python train.py --d_model=160 --experts_per_token=4 --d_expert=96 --d_shared_expert=0 --moe_layers=[1, 2, 3, 4, 5, 6, 7] --normalize_top_k=true --balance_bias=true --lr_router=0.00078 --norm_eps=1e-05 --tie_embeddings=false --optimizer="adamw" --beta2=0.99 --seq_len=1024 --train_tokens=584800000 --dataset="wikipedia_en"
Below are experts of layer 3 (counted from 0) of a mixture-of-experts language model. Rows are named router (the router's row for the expert), gate (a neuron's input weights, with its number), up (a neuron's input weights, with its number) and show model dimensions 40-79. Each number is 500 + 25 x the weight over its row's rms, rounded and kept within 0 to 999. Numbers have three digits each.
Before each expert's rows: "gets" lists some tokens that make up at least twice as much of what it gets as of all text. This comes from a sample of Wikipedia text that the model never trained on. Tokens count by the router's weight.

# expert 15
gets: "1", "2", "3", "4", "5", "6"
router:524506496482518500493508527528472496523552497494518518530483504511522506493580491501464491491506491517489503510488466514
gate4:530445498485516549494486479501500519490512520506508497484460508477529487457535538478502520523504524477492469503522498530
up4:468539527508505464542528519497522507533487470466527494494536523473476516498505497505526519484502490548499497476464501490
gate5:527502500491498514493523479463531470487529507523470543540510527499510517465553488473534468503533547482495526483474476521
up5:508533482475518501449520467478510495490530487488470518526518531503520537453555467471527474503493492519486521510483477572
gate6:480455507515498518527475489472493515470475488456521559476535504498499526512497457489493528476559487519538507526514508529
up6:552495476490480555484539467462466487486462517499504525477498509538500496558500552478497485504486463466510515509522519478
gate7:488475526525515552519493521457496490521487471486497522513494494466502520508514514534506465550465499482476489503536479452
up7:514512474507506492526531515515563519530510506510500488531515500496513523498511473515465498498456505540510491481480477493
gate8:514515530488494506497531493563497504534515494487470468527503477497486496445557487495477494507508522522474510487496438528
up8:512526493479537508464460549449455543493497506527548502488513498517488448495508491514503534518496471444519491521507506504
gate9:503500505521510524427480543524494483484484496475514514507494511538524520479537533472481446486484473548535461496446537501
up9:513481486507513516463503493504517482541492490538483518530525485532509477519482500493545501498488505483458483490508485488
gate10:487513523504509523528486515512451492511481457514526465476520518478516431475528532564503497517520516518480506476472477491
up10:531508522498534491521512543518531501523514488523481481516516486531504475511527532528486487497562515516497506470442497418

# expert 12
gets: "0", "5", ")", "7", "%", " —"
router:506457530498503548464498512514529496481503497484517515552507469487530474506531506506490487517539488526510473510489490500
gate20:454470488544455508549541521500483510528528513524536472506502508477493495527495532486519478493515535513533458511493479428
up20:471496508506465494546525521489472468524508489506571456466516518495500501531462505451489480481558503510513461524481539461
gate21:525487550506489471449479462481450492482499471499476475488526479523530476518524528501571458519502502498504479438531483458
up21:476524477472531534493494531528503503498539521487517499520523554498470511448520486512505518510507536503474524531478518502
gate22:499474497545509489519500476526509538491477498515548500482496499447503497523507487463528478506487520471519520499487488501
up22:496487535496532489481500512472527455483493471562489485511489533508526486491515490472502532494523492511495479501448489510
gate23:525548476499505536473511497524461517508528514479510469461529561506487476514520544506514495533547504505469504513533457463
up23:470496550514516516524500511478517504491508495492498557554520467500481461490516469518490496510473527512493503465500524485
gate24:502486478502497503455518466492427474513481527501439520503493533537496467497479469510472490509458511511476501524479465537
up24:491513508484544492494474503511514497469517523483515525486540483440509510523506583490539535481489483494505483473466506490
gate25:450484494487469539471515514496493523489523503474513522512483474479522499501514517528425466510533484513518460504526487528
up25:530501528498516455533500470489471513512511476482494466445535525524503510516513502492540477521528538486529524470478508506
gate26:503509534501502507528501513506515500485537516463493455539472503528538505518527478489460505510493507519549439505503501545
up26:495515512518508516487495469526493463498531514449487540509477528474521502455496510540516512525513485491498500501434508465

# expert 7
gets: " (", " ", " |", "%", " \"", ")"
router:477484522509501557487502531482466495492539544481492460478505508491510509520541527537503480503508511501472478481501531471
gate0:518456497536490492519531479536503489487538542482530500488521546513487484460542518538507492493523513525476489497467482494
up0:503493472534511482554484477533523493495550502482489527513512522489488500452522504506490516482520533517480504488494483504
gate1:494514517452524479532540545533515503471537490508484518487459519492519485459536485508500495516508525511567521479497489487
up1:448469515514470497495506527484514537514523484535490534510478507523565527495521476501475542505517493492541500476461495477
gate2:550523477468532468482574564512490542511480500480518472494477527519516547508520492499506506510500481479485464526547521478
up2:518490512483523514496556498492533506482464512464531530508470519482471516507500531451500501488489502480458521510487489482
gate3:531477457512528530494510484493511528518455491469459511515499478519529480523490516494503501477496508467526505538480467505
up3:530498501510521498466481532493504500496495495489510501501516502485509497517547530507514557493518518490495490507494487529
gate4:476484488459455439520497517492464489434500545525469523501493469522526448501503478519502500558497494469520512485497502541
up4:476507490583515495495530502518504528531497462497527502550470520450467479508515481485492516488469484515522487488503497465
gate5:467506496486543495494495489476488472464492489483509514481503559500502489434473533529474512481462495539474527492518501525
up5:472497480477537537530501528499542455503436486498511481463483518509495486499506505559485551556498511564507492481519470509
gate6:521478536477522526499497525475474452493514483546534491547474487492499470519503505482538461521519531475470458518495527503
up6:462540486512465482504496530514501475553505526510543498483488529565511504544467470520489470488494492520533482506477477488

# expert 30
gets: "1", "0", "2", "9", " ", "5"
router:488467527521493476482500559509511500478537492513503506516514479478469455486528500529493494498496512493501515493497510465
gate20:485505481479540467544515499493485474481500478475562491487445484469515471503485487544501455493510488516488499536487507498
up20:458498486486554484462492458449454487524491522475487495498473510463472484487466462476520505509472496516506507498477467475
gate21:500500522507476509497486537564518514506506490468499481495461450481531493519485511511493461502505486519533513478469510488
up21:498499458528510495483468533514470506518505472483483506540539493459486520529491485468507471474497496544513505488448499487
gate22:498535498528527552502519486488464537483502482536558488502506517458533500499546530508492532457538528497509521472522519489
up22:536475506498501464507495521508533469442442544503484484479502496503489524515452480474508514562504496492460481531515485484
gate23:492471514506456497458512494512487533486467463492513513503540505455471460541475507444537500516495545515509501528525488512
up23:481487514525446476517529480549480524488493502482524540506529486468487555501510516479506498509466472508520448529488495521
gate24:506488473496507488500484503508506477509482497507495567490480478478500512487519524541469507528494494484500478466489502449
up24:502534506490480503513503511528534465503521480517489466500490475521508512535526516456503501517496483424522502529488510490
gate25:507511509484521520476493496496490523476545505523494529509467427503485502480519488504503495514471457519445483501472524473
up25:497522473433565501489507507510478467497500523501485516466482463481514506494520526516457521505498500480490468504521533532
gate26:509463473479519515507508482459530512540552517450501456522496538483505516498491508495527501493505483513544498502477478546
up26:522498506509540502477471489510479496496542483513500500533461508513463501479472514473479501514484498496472525475522510520

# expert 26
gets: " in", " of", " on", " to", " at", " for"
router:496512518495471517508524525465510473488488507478489499533525496513569459503542462494493464538511503506488482487483474527
gate4:464508514502454507487513517510491475455470488552535502469506523497517516462478531469474484505523482466466504462508487514
up4:505467494500475482514537509534487507511473496516512558489509523544512509467495519512470530473514520520533440467450477493
gate5:505476487490549513543492476529499509486497520465463484506509447516489515522450478476493497475560479509464490530477526490
up5:507534449523454529529513488473482541497475514526485489541472479469498498517492487491489489490489509482534497482496542509
gate6:452525481497516509489478459458464477476511539513524527571530467524499494491489472491492470508503506519475523502528540500
up6:542529501524511495501492486493482515489528498470528495511456532466534500489496471463492497527544508503484496490489511519
gate7:506505468530474430462478492507528492534476464536500520523487505538528483471515473521459492500507453460525502491458501507
up7:482512506514518486516447513516485502526528464501483535515489539512498497479517519509479504473494498486501471496487468452
gate8:496474510502449555455491504483489557492470539455523518503495526509507445510500510486504506524536482504532470483508448502
up8:479521481504476476493548443455453489504499515513477495513508510520532509491524538533483490498451481509493533533486456516
gate9:502495501512475494480519493497506504456475472461498501558533513490508450508499488482490515507490535489494521525461465507
up9:468493517514561524459492537516520508502488504497488464520567475502515518496512477502452551498553522482481508519504499494
gate10:508487495477524472507536467535455458513509503510529532525510547519551489481496508509481491490526459492481537474489502518
up10:486493558486425501500570484515507517512466495521489518513502508508494471518492484471503486550533491464523513483502471510

# expert 0
gets: ",", ".", " (", " \"", ":", ".\n\n"
router:485497495487499544479472523482497513492522506512510508502520511477520482528569491504504494511541536518490495471484453461
gate20:495480514488517502497495513549502500499499503529496526471496506506502502492464501499505509551524477544516484510493501473
up20:540483477482501507472501497577495492441468488526490540508473541416500513454538523503511513508481501523464528510481512518
gate21:463507494552490500467493484540505495467459479492456516481503528487513477456559534547508504504495496517491467522483432525
up21:509503482513509477482464473524493519480484448493449508487495523515506493455499505482535549502492495545485454496456462500
gate22:490501512491513484517511517485489494498509519533494557538520491470507522448551517543509504527523535526492527534465502505
up22:518496507475498494533488490466474500513520455492488508520490458527473526483507474520523516497504502489444512517499534536
gate23:491488543519509504497475536487464478521492520510511498507476500482489506488567477501500516501516514467486495497545515452
up23:457534533518543471486503481535528520498486533542522515551535484544506528506548516540500457503487531506509507506499524475
gate24:493469492517485500501506513497506490505486510473519490473515491553475486489477549505496516513433465486537483487512518546
up24:482474524469507525490513483518524528476505537509504477442518495500501492513452478484477548517459482495544499494536496482
gate25:518476469524470500489434468488473527505485468496450500482508502472527487448503493516509545512499482520506490500521465506
up25:469526541474485495518498489482542495517514536462493476498550557473464484518526521498535530507465536495499500478495492502
gate26:500473484488468480504473548506472495487522522530504504517513522506462488502514508552501538526515459520490529496497491448
up26:508486530529513514502521440509504508524467486472489502464478548495521486516507512461519502496503579514526481477506531537

# expert 5
gets: " of", " the", " and", " for", " in", " with"
router:480502507501516516484542518496473480503509513479492514541533522481549446509543505523514460520520552538489468450504473485
gate20:495505474520492459527524473511482481490522485444522493511484485499499461529505480526499515481497505528448466509480496542
up20:536522550499494516504529484484509479514549492490482504519506504474501509451525542475524515483497539495525490508468490449
gate21:506513454524526496583493458474462520468559441514506482518498549460510553435492494510505475519498504528516542451521510498
up21:455489494501530533514470524510496513460560509530512494494510511551487493483485469433481499499516495491459493548472503490
gate22:475517520496493499473496472504469477498529481505513523517536501476480486418468514507537509506471501510511525511513523496
up22:483508521485477508517513483457495464522524490534512488504527535518449483459528555510520473526521520529492486497491485482
gate23:493494491482484461496511478519509495479492453491489505508563530451489506436521531470496474511508486543461508492500531482
up23:432498480543501522520462519465517516502506482520467478533518528492526523555517509506499496502514512487487445494516461503
gate24:481487494545514489497558515534476461469502484502492536521486448503475487499553453534509527523512484512480461516524511511
up24:467505491523493508528588491465495465479492520481489489557467473522510491528529436502490535519469478509515479486486474513
gate25:476521485513489508496515478494484488514513504475542493478486474523500482464503495494497504503542490524524503435539535494
up25:488509459489522447514487541499514511524502489481517482519501489491482518489542506512543505504464525483462519532472488540
gate26:495497491512520478487527530542493478484524455484468504456514513490479480449512503547496508549523524544487541469483489468
up26:521524480547533518496507511535530471455440459518485500500523506491522505495489452538502538508452511506470511486499498484

# expert 14
gets: "0", "2", "6", "5", "1", "8"
router:507452485520484514520495544474495519509534508491509478477490493504475497478511484518491481532532461478494484474480498486
gate4:500492507497507517475540516516490448464509551457451481569498524463499495511500493478505474530551503500530524523528461565
up4:513499480514515459489521444520506496493493493472504486545523508481460497493491492491536521549490533502486453501514441487
gate5:502483509540469507520513514490479509463536496448470506518479496534511529456491501504481503475488544525542524518491494493
up5:496523544487487489519492474460509485504536531512528458496530460438463511514497478540499534465495538459513552520506514519
gate6:493455504505475508509521555494471476458453541489486524488490535474464493496511524519551487461470511494523475464473514494
up6:463450470491482492486499507515504456480459516466499512461537557500481495510514512494544502474517487516512457510442506516
gate7:548503497503492513509511509474474488553498481482465509479507510524500502481486522491454548478478526493485468479523487513
up7:490508513499480433517497462547494504472515454527534529485491503528495517478506515535538532545505509541482474499489435502
gate8:517449471522507480510459514524547440537517468501471477506540543495540490525494524468503517548509491471505511515479457483
up8:509516513487515496523505499490474512498478482515490548477474485501483494504501474505497497477484498503462504477529491509
gate9:506509489509489495513502534514522512483492486502494465495516467448474519468504489533491463486486468529458523472543519531
up9:506530502504542537514486496490499511542451522484516473513498507482526486551470496500505507517483518451516494532544482477
gate10:499487508512496568507530525497518484477537504530535546535481468498503511481524519496496467525507538516540498498476541489
up10:517508491517514530532476505522486497489511519508537516485491474487490515480528495505473466525507500489549509536469524513

# expert 8
gets: "'s", " ", " his", " he", " He", " her"
router:502481489517463534487518509548507504487543486533524489491531528521499489496504490512549470499528508543514507459513481444
gate4:469495525491503525504516480502493437456506577507519489499523494509532518460469514476482476546468501487515481464520493468
up4:511510467497508517523496496451492522521516533455461474479503488528489500528507441507501523474515512540497506482480462438
gate5:518524519483518503499488504470484509500492514511430473488520480516527494511541527504484442490479529535498487473503467455
up5:551488536451561512496525526502509498501444506481471481510472494508529512519505548505492481482485521543521512479513504498
gate6:491502515529524520479480492558553514488549454535469503463515534470499508470506468522490500565513490498480457529523477505
up6:498480481473476468491511479463487489507473523472491487529489465532492496532514508446530525431467466470487516489472480461
gate7:524477500529519558530524505455459490495553546478534501518500490512563477504529469482475498487514523513456464545484508485
up7:526477424490510539528502475462458488529528482482515491464520524527498505505472504499481532496470555521491535517510511462
gate8:528474489516520478524495525482508525525566471532543513469481473483478510467469502488506471475508494488531503510441514497
up8:498464458478497486528536564507494541485482517486464499473495463485497511520484464488504512506483497479471567490544501484
gate9:509470528491492506472527490525552492466477440457518483485497504511519507523511490549499510480463482477450500509511478492
up9:517459548515482484464501533517511510455457444503468492491464500505472508510491502485505491469501485495483469525514528532
gate10:510521488535504485534495540510485523454524524478525472494534564496542448494490492479488487542523541480472529522531530507
up10:519489463553520513505475509539512465497517505543499484484533524524519515473477517479506486493460515525505483483531451545

# expert 27
gets: " ", "1", "9", ".", "–", "8"
router:478466483504497500495486531535479508491497472477494492506527546483517486507505481540492483498494497514492485475496503495
gate4:522501509526511547474507485489465492468464534495495515496523511454511494491509507502478487499499491503487535537436515471
up4:517506522509499470486515498532490462505471465524510491484507543485482522520543537544469516445530479542470480516509511464
gate5:521514473502503485521473517482493524480545530486520499502538523483481504485523505491510465513486505489506506463527508510
up5:524558486464460511479524478481515510501516486479511493524538531511533478464525500439539495508503514555511481499470503480
gate6:471481501502557542490558489541503530500535477507515477490513490501491520494502528528508523516521494531521524505508480528
up6:517535462493459508502491489476508487444477534524474524513520462531489487477511503427491457478466535509497487504511523487
gate7:480502523511504462511504500521456514518494446473481451490515467491518476529547489513480512526467539508493502471489539516
up7:467503495495452516500500528472489490490460512459535520515507479463566524468470505471504503477478512510528466548533492470
gate8:494473455521499492545474507482524522503561454532510513554544485485553471524516514500527531484519467489467503508529504493
up8:525507547526521526466538501484495494510469530452523491464473483498484478500490503488500465480468539522541467484494478506
gate9:491487495535548476527500490526493476546518438471502527506487486489530437487509527517499496496458485510471493474539493559
up9:468484485556525471499520495550509571509507487463504492510503483487471502520518514489539510474472540519509503553472495477
gate10:537471481498510503484536523546466481548503468494495510544517539491449519481520540483501494513528492476465510463498523519
up10:566471513518519490466480489524501482464476536510480519484521532489483524510505529541500517492538481512474469502464493542

# expert 11
gets: " and", " a", " was", " the", " to", " is"
router:490444511500499577481528518534515480488550521503519480517516505508496474491514497535503458517533498514507480481504456479
gate4:490509487523461521467471487515523521519495523545481513500520491494504471495526517504479513517491494469520506478505462494
up4:518458465489481499489510496481500504531502546525491453513487471543529503513517494499485517489497545489554488529484501469
gate5:480526496467461495470490525519529507501465472512511441442499504494503525447494471487508535523491475455504536500515497491
up5:505544457499553530514545492492464460497533513538516520546457482536504518542493539507473507521519492492505471526465524519
gate6:517541530509534485479522482519505498487507492504545497512519498470485503469504504521497524488516500514477531530521540464
up6:496505505483506436549458525485500479483527539480478467503546487532534494489499485464495412514490486485550486483486471531
gate7:519504497538505501448542510513527487482484438506473502496525525492490493479511544534491541531507505492501492544531501478
up7:535502526480483480557471479507521483510511503525462499500499472454494526506477528469551497478452528492494524473490489516
gate8:520467489500499504508490518508496460472504477490506519523515491487484488478459503473495503488503467521541516559548484477
up8:451481466446482507461497514512451482504518485465511492508497448469480525508510491503515493517501478495476511481479499515
gate9:508519439466500466478545493501511523483491490480482494479511530508496517527546486487515523532463512510502480519471505533
up9:521499493453506500524520499494533516441485541497517460478473509527496496516526523499491478516467475483498508524469457495
gate10:504471494519513487490519493549491529511496486504508527510495478460502498544468516580467487536523533558511470496503515519
up10:517488481536510515497470482522517479518438541484501483478468534541534494545523473539487530540507495487512511511545522524

# expert 16
gets: " ", " |", "0", "2", " |\n", "4"
router:508493492496522548476515507507549481553509487483502529483492491507478494496524491492500491499488493536463497511519486492
gate4:510477461503502520476549496518507482529482494457517494492534516501456512479516464480475528474512451541427476488482471485
up4:497467490457517474476514478487483490503503495495490494494494520484488493497518527510485512526506464570488511518480491509
gate5:506488515548490485485509523501504469527479492529477502466514517513525517441507525488496535477453517486477490522481496519
up5:499499526522503545494523528546515472526458548506494474461490520461499502466518512480546529488457513489503498513527468521
gate6:456478498506468455468460513517508505538487479498462497494495489480494480500499539501476526480502502501503506463435473471
up6:506506468473523489473499499521514509512431478470493508507498474493511486503481497468478512485517486496497507493497497477
gate7:524482551498460504478507499540442475546548521512526500498493496482501461475489467582484468489516503494478531452495490529
up7:471483476511534498507495504492554540476463494497475495523474534517485543520501520442536525530510553487540467540508474477
gate8:454473502488515505503507473475528494485489468491494519524472494473491519498496510535541494499492496488468496503492409478
up8:475503495474536526506515426476483484480526476458494497535490482478499526501478532500508509481514549515475504505510439514
gate9:508457510525526564496471495495471469477533503488502494571539453506541461513505525529554459502498541511505508504474504491
up9:524465489533534541474437500497487495475497510456488517507492485571520442472499494478517489485485494545522506529481487517
gate10:471538501525558488479467500467496509473522489508530516519510452482510478527499511525509474512469471491533504479474450524
up10:475521514521502472556502518513522499460493539523496516496527497505449536506509494506536486540448512553499487478533507522

# expert 29
gets: "-", "\n", " |", "|", ",", " |\n"
router:491496544546487505509533541515512489503507488505464509524537508455479466508528510528507497536504540501493519437477497489
gate20:472476492521488498486513509470487476553486511541455512487526515526454474531526527466531480533524504457479493501481489518
up20:508477522476503478473488484504463504540466519505478508464481535501439501511472501423552489507494539527507486480527458509
gate21:515516511526444533458519517530467470536485449503501483548461488487500471513493450510511534536505519517467523549496486492
up21:555468510485469510493484533560541460497489483520483520504512491489443492493508472526536484543487508515481486539494512477
gate22:501520519469472520511500505495498508572504536460501502532482483475501516516520500474496493490468535509515533473530527500
up22:481528525496466542444504440479541504517532491475491475542468461533494480499465486458517440483483536520545504469480508497
gate23:489526502508524476461519524472461498527490478455525517503535499499463494488509489474507502509502481429500498552559502507
up23:538514482523484471505518481506464509498546497510484464530563500499486462490492505513488534508494458496510472524514552516
gate24:474537496476505479516478476502482493474537500512458504514503517490548506535511539481423491492492471488503550517509484535
up24:528523489486469482518514469520530486467483480510459511447497504501517499535499490481452511469468488475477535489506509552
gate25:481525521510478529539531485472453514504501528496541529491493536482509481495470500510474483519485473510507494481517499481
up25:487497523483537453506497488468497497455480482498492516486550511502499488504501523514550493477432518509477454526485504468
gate26:525514522492459444478468493507537536538510506485486507507541515493509516537501499502513507499476517519502507490533471506
up26:559493459493502467516500480505520481483488553480512530461516481478487514501465515519533494463477495484499505532495530479

# expert 22
gets: " |", " the", "|", " a", "-", ":"
router:508473498530515566474489519520500512505544508483510502511526480481473472475500503507490472516520479530501476480506501490
gate4:543528501525526532457509515504532465488488484466503474483488492537526475506508521452488513507498484468459511504460492532
up4:550514497534459540489476512519519490547468480468485491545494463502498493447518556451517505503485448502509504483508500516
gate5:495493514514529513551498557500520488479502540540496491572525475518522470488526492483469502506469547493500488468458520471
up5:547510493502506538559521513515500478485479524501506498553479504501527480476496481507452496500492518520464494507506482530
gate6:476487500490502495467454525478518506509475478467510469478522493563471463490477506514526491456454540511539491547547485474
up6:490523527506533467518488554537495485486497507495539465485532560488543479491476486519520539504483548492512482534488514507
gate7:512478526490501509529545503465537497506531520490538487523509531502525506451522494471516489510508529528548504523468500455
up7:532518474511483487566492495481497508533517502494520485526492491532527511501460484457496473486500506534580504534474504508
gate8:505456488482519482468496490516522534504493445521514521472526480493490508494508518507488521496502516508490500469492472525
up8:486478468506502513508466479507504512533501466478491492513541467527477509550447495470507521432483510511474533497505500539
gate9:485537497483454469526526523512498473459526509529542521485525526484522414506513473536517529567503482531502515517461498522
up9:498480501520466486453510523466494507557482447449496490565444526538496541508467504469471513449466528462494486492520479466
gate10:506465502526501500499506531546484468545501466513463523469508493549514494529492516504467523535525456530479500521506479495
up10:492534480489531522489483521516515533463467532503514515550530525496492507534538513464477484465485507450461494502496514456

# expert 21
gets: " was", " in", ")", " is", " to", "\""
router:457495486506515563484503542514531484505528510493510482476497518508514513502510478535512476525494465524495509477508488487
gate4:503510485509507542470502512469536492482540498552508498543517509509487536495538509529487484545470477526530461509483529471
up4:520497499485506525567484515537484533528479513442528512517483472514491493515483508455481515494516526510497491510508509501
gate5:442455491487534555524494516487526500503518488479478501517511512486528546516513539493462494491499466498515487496486429457
up5:480469461479503541518490506519504495510559525520525478502547481538546518500528547514528500513538453483514506471497490499
gate6:487484521490484513485496473488479558535456514457518515524482558493502476491518520494498495500520555509496488455507477486
up6:488493495515469528518508538499546501509516505498487493498507457526474462482514502468523497478456523543473529487462489499
gate7:481505469530467530498469476509542525497462490456515509503481547505502450491513488458502521478495494555503469432481466472
up7:502497491491483517501459474501526511509464505512503480487501540533530437508529502482455533503482462539505448449497488483
gate8:528528510498510483476563455511477481515501504476504502491514450487509522498492505483518520474500475485510505511546511509
up8:502489518473499489505471493491482523512553484450464443499517470511525495520476493491464444499516464458475492494514512531
gate9:515504496482483525474532490542494451456559511455467480521519537425450512473478493498487503496486548509567516512490478506
up9:507536507481479489470511511535514485472504534482465467513501530488456546496494509520494516516484520476544493511485498494
gate10:457490546495529520510520504524521540481508483553531508483497515487531524488515522408500514505498540480498485511468508483
up10:530535474508473493443483484508512505470463504469534528503492455491508494490531483537505480478532494512513491500512497520

# expert 20
gets: "\n\n", "==", ".\n\n", " =\n\n", " |\n\n", "==\n"
router:511469519509497553500503517510484499526512472478544491468505526500463487437494515470499495521488510522517491493481495511
gate4:498537497496456486518497486490526539472494529514447516505509490501485536507510518518495515510504510522488513443492503498
up4:535474450489500517489495486492516537478515553500485499535500452525528513511532526485499454463490489464497511539529507528
gate5:512515510552489527545537470469499499490507514522529493550489498475522509471487508516476484532498563543533525478506518476
up5:521500459481478508481526490470495512494491509508497502529492487497497463518500518499509483518534546520518510543517481517
gate6:499498518525513478481502488477474488498500460504501453462487518532442490516481446499507496503522510512496481465510535514
up6:465528470435507546530508560539502522539493509468507479466477514488492455496525467488500524457550510494515460480501526509
gate7:476523512500475492534475494485471462480545526499463448508513497521549478446483520502474498515476499528518482506475522483
up7:484546476451490483555466471476464571476507471496534525522494546462493522502522523488538534487507499510515497470499503474
gate8:488508505524473492452493506523464510494495467512520524489491526462462475532507518498522480501538515514453477532504519543
up8:473517484465497502534498504480480492467488548527485547530505471456528555506491523486497544478492479508535492476479458470
gate9:520479491476542490497484505497506448515473479509509464521527526487449517467512505430538527472523500489490525499476526487
up9:491463489517502505472514500508455466474470498509523439482530526514445519498491510449532532527492508531537526498486499484
gate10:501504513495521483501511447495503497494534503517533503475520461515497537496484533494516513509467519511549530484507474484
up10:507518536484479472492540488484489525484540534510527522502536491475478507515495515519522475496517487518485488522512533500

# expert 17
gets: " |", "|", ".\n\n", " |\n", ";", ":"
router:525495506491494543497511578514522500525494495489488515535522480471530486489493526530494467529525493503506486498501492502
gate4:516443472524522511474502462518476460533510492482503487539487489500504473482461528487449496498548541505433507525483499559
up4:489493522479552457505496555508517500469506518498496494526494526513470516491528515514536520490496516490534481469470521466
gate5:544524500477496527499497502458496529520481491470502534449504539490523429526501518507510516507478542485447483504544491501
up5:535464472476525510531546466536473546481506529509487499508477484503489552538527482496452475503522495520505503477508524509
gate6:459461529504528477511495492503493501504510478540501515528488456500499498534497533521484497544525540538477537484528495522
up6:538531457479504525469539504502495502475500514480529466465512516536531474497490474488470504491515466469532481481491494509
gate7:531523479492473526493500477507506529519480516491491510509496510515453536515497461501546491518497481482514465522472521480
up7:500501496475526501536514467468509468508468512499524506529477517498498482458482483454463478499479467515541485486513512519
gate8:491524453508538494517505493473451458495493538462468504495517533501521498518520553519488446544508470480476500527444500504
up8:515478522484462464521496524534538521475519493506462483529479454490504525502527534500529501505544489466461501482495536510
gate9:516485480479490501505415543516506477510506475519461547484480479482509518527501502527486476489485455468450534530503500518
up9:515508482488507492475553484484493522501507523458507506488507486502512485503504481520493487484523514501481508529504487487
gate10:493505541548510493509486510501494483423503536561475516477490507479527485521510507516480515493500482519469521523541486475
up10:533478502495515476509533469489527482524500473492512459452501526557496536480485471468539519502479492480528520508500471490

# expert 24
gets: " the", " The", " a", "The", "'s", " an"
router:500485513502467559485496506529498509507520502493509480492514485491479478470547544502550491502522488500517498474510502504
gate4:481473484499513538415519536532476455536492508456489479476467503517503419517494492499472512547522493512499494509495463493
up4:477502509486483550451518509529525499494487479471501486474456470488439432470482542464486488521482470513488484526518454486
gate5:497514500545488494523537485514494525484471540535512474468497514514497557497484481457496516489465512488474530484465463484
up5:505525523486502494474503506506500463537499468487487524487484478513490466440504554483514502519486472542539460496493554471
gate6:515486477472541505532538503464488471467494517553531493532512500483554529506482501535487535521538507495485501510500472510
up6:500504532501493452547489534496509509476462511502497527471457518499470474517453500462498516503484479499502504501501523544
gate7:502468536513515468496485440485493518483481510515455510569491517466493507531512509470512525487468504471525512506529539460
up7:456535473484502530515514530466499496520532490489455495466463520533492482525494509494516533512503520534474500554453503489
gate8:483494466533519447530509456477486511502515472481492460517480457488498483494460474506520526485489433475553528545487507512
up8:500542511505471505480505465514537480506479474510505478501503480454515478531503463519532495522519476492516460529508548466
gate9:506481503529439508498536527529500492517528518502503489509489526476482466450527474475494516522489537502522490489419477521
up9:476491480491554474507442487474466496497490525514496522515464488519505527558513512563485494520509473503450491473555523494
gate10:540521495515505522482481526494490470512497474468462485456505495515496493544533495522518479463531484499472473511516531479
up10:485489465520527498490449475519513501470533500461488487524561503504475498497521513510502481504491545525517480508506501489

# expert 25
gets: " ", "1", "2", "0", "9", "–"
router:489496474489507518498512485516510490494529524545477500542528496492466464501528485520523514500534524521482491485523491504
gate4:489504504508475500522497498531512482476518511470509505525501475466524513459510540493471479494507543526528497483494484494
up4:520537493475485501526495464528499539526539525509513495549530502494518521500533545494465507494479545490488524524490457515
gate5:474484494519513492478496529547487475496498520540460523512482500477499523525553465487454484534515497507498472511478525490
up5:494461486479539493488462534449492509534508499494507519522467548524515504478489496493516512482509508491520510534471518462
gate6:465453507513461467504513479485517508474476498506512526454517534512483460507502526529533540505522537487487483510467474480
up6:466507505502516492493503492515516532518528496517502495469560491530480496495522516513498474526512527499517463502478475489
gate7:556516490529468518516499513462495480547495522514490567486518480502484518505530503479542467500476515521524522512503475538
up7:463460510455490476511533476542527516475462486440490478492513477470500539491463498514481487484471486514495462486515500445
gate8:525509486511513489467486503496530554506537503496532499495523487452520508444518486508494514487508522463549489485526462484
up8:452483502494457514453520510464445432506518499522510495498517468530520525502475490475512472505445488506481537489524494532
gate9:482460521490533506468484466475525471519541497542499473540529461516465496491481517467521476473532481500469520501513447530
up9:519525488514465479544518521485474523489488515467501500464501504463502496488530499529506496506480526475525469488481511450
gate10:467520502483494479509498494538477498482525501505512492478512519521475471473553518461496524490521550457505518487512509494
up10:473522494483492500477516477471506447530543468486536484506523543543489506515460529473501470491496451521503541510483486457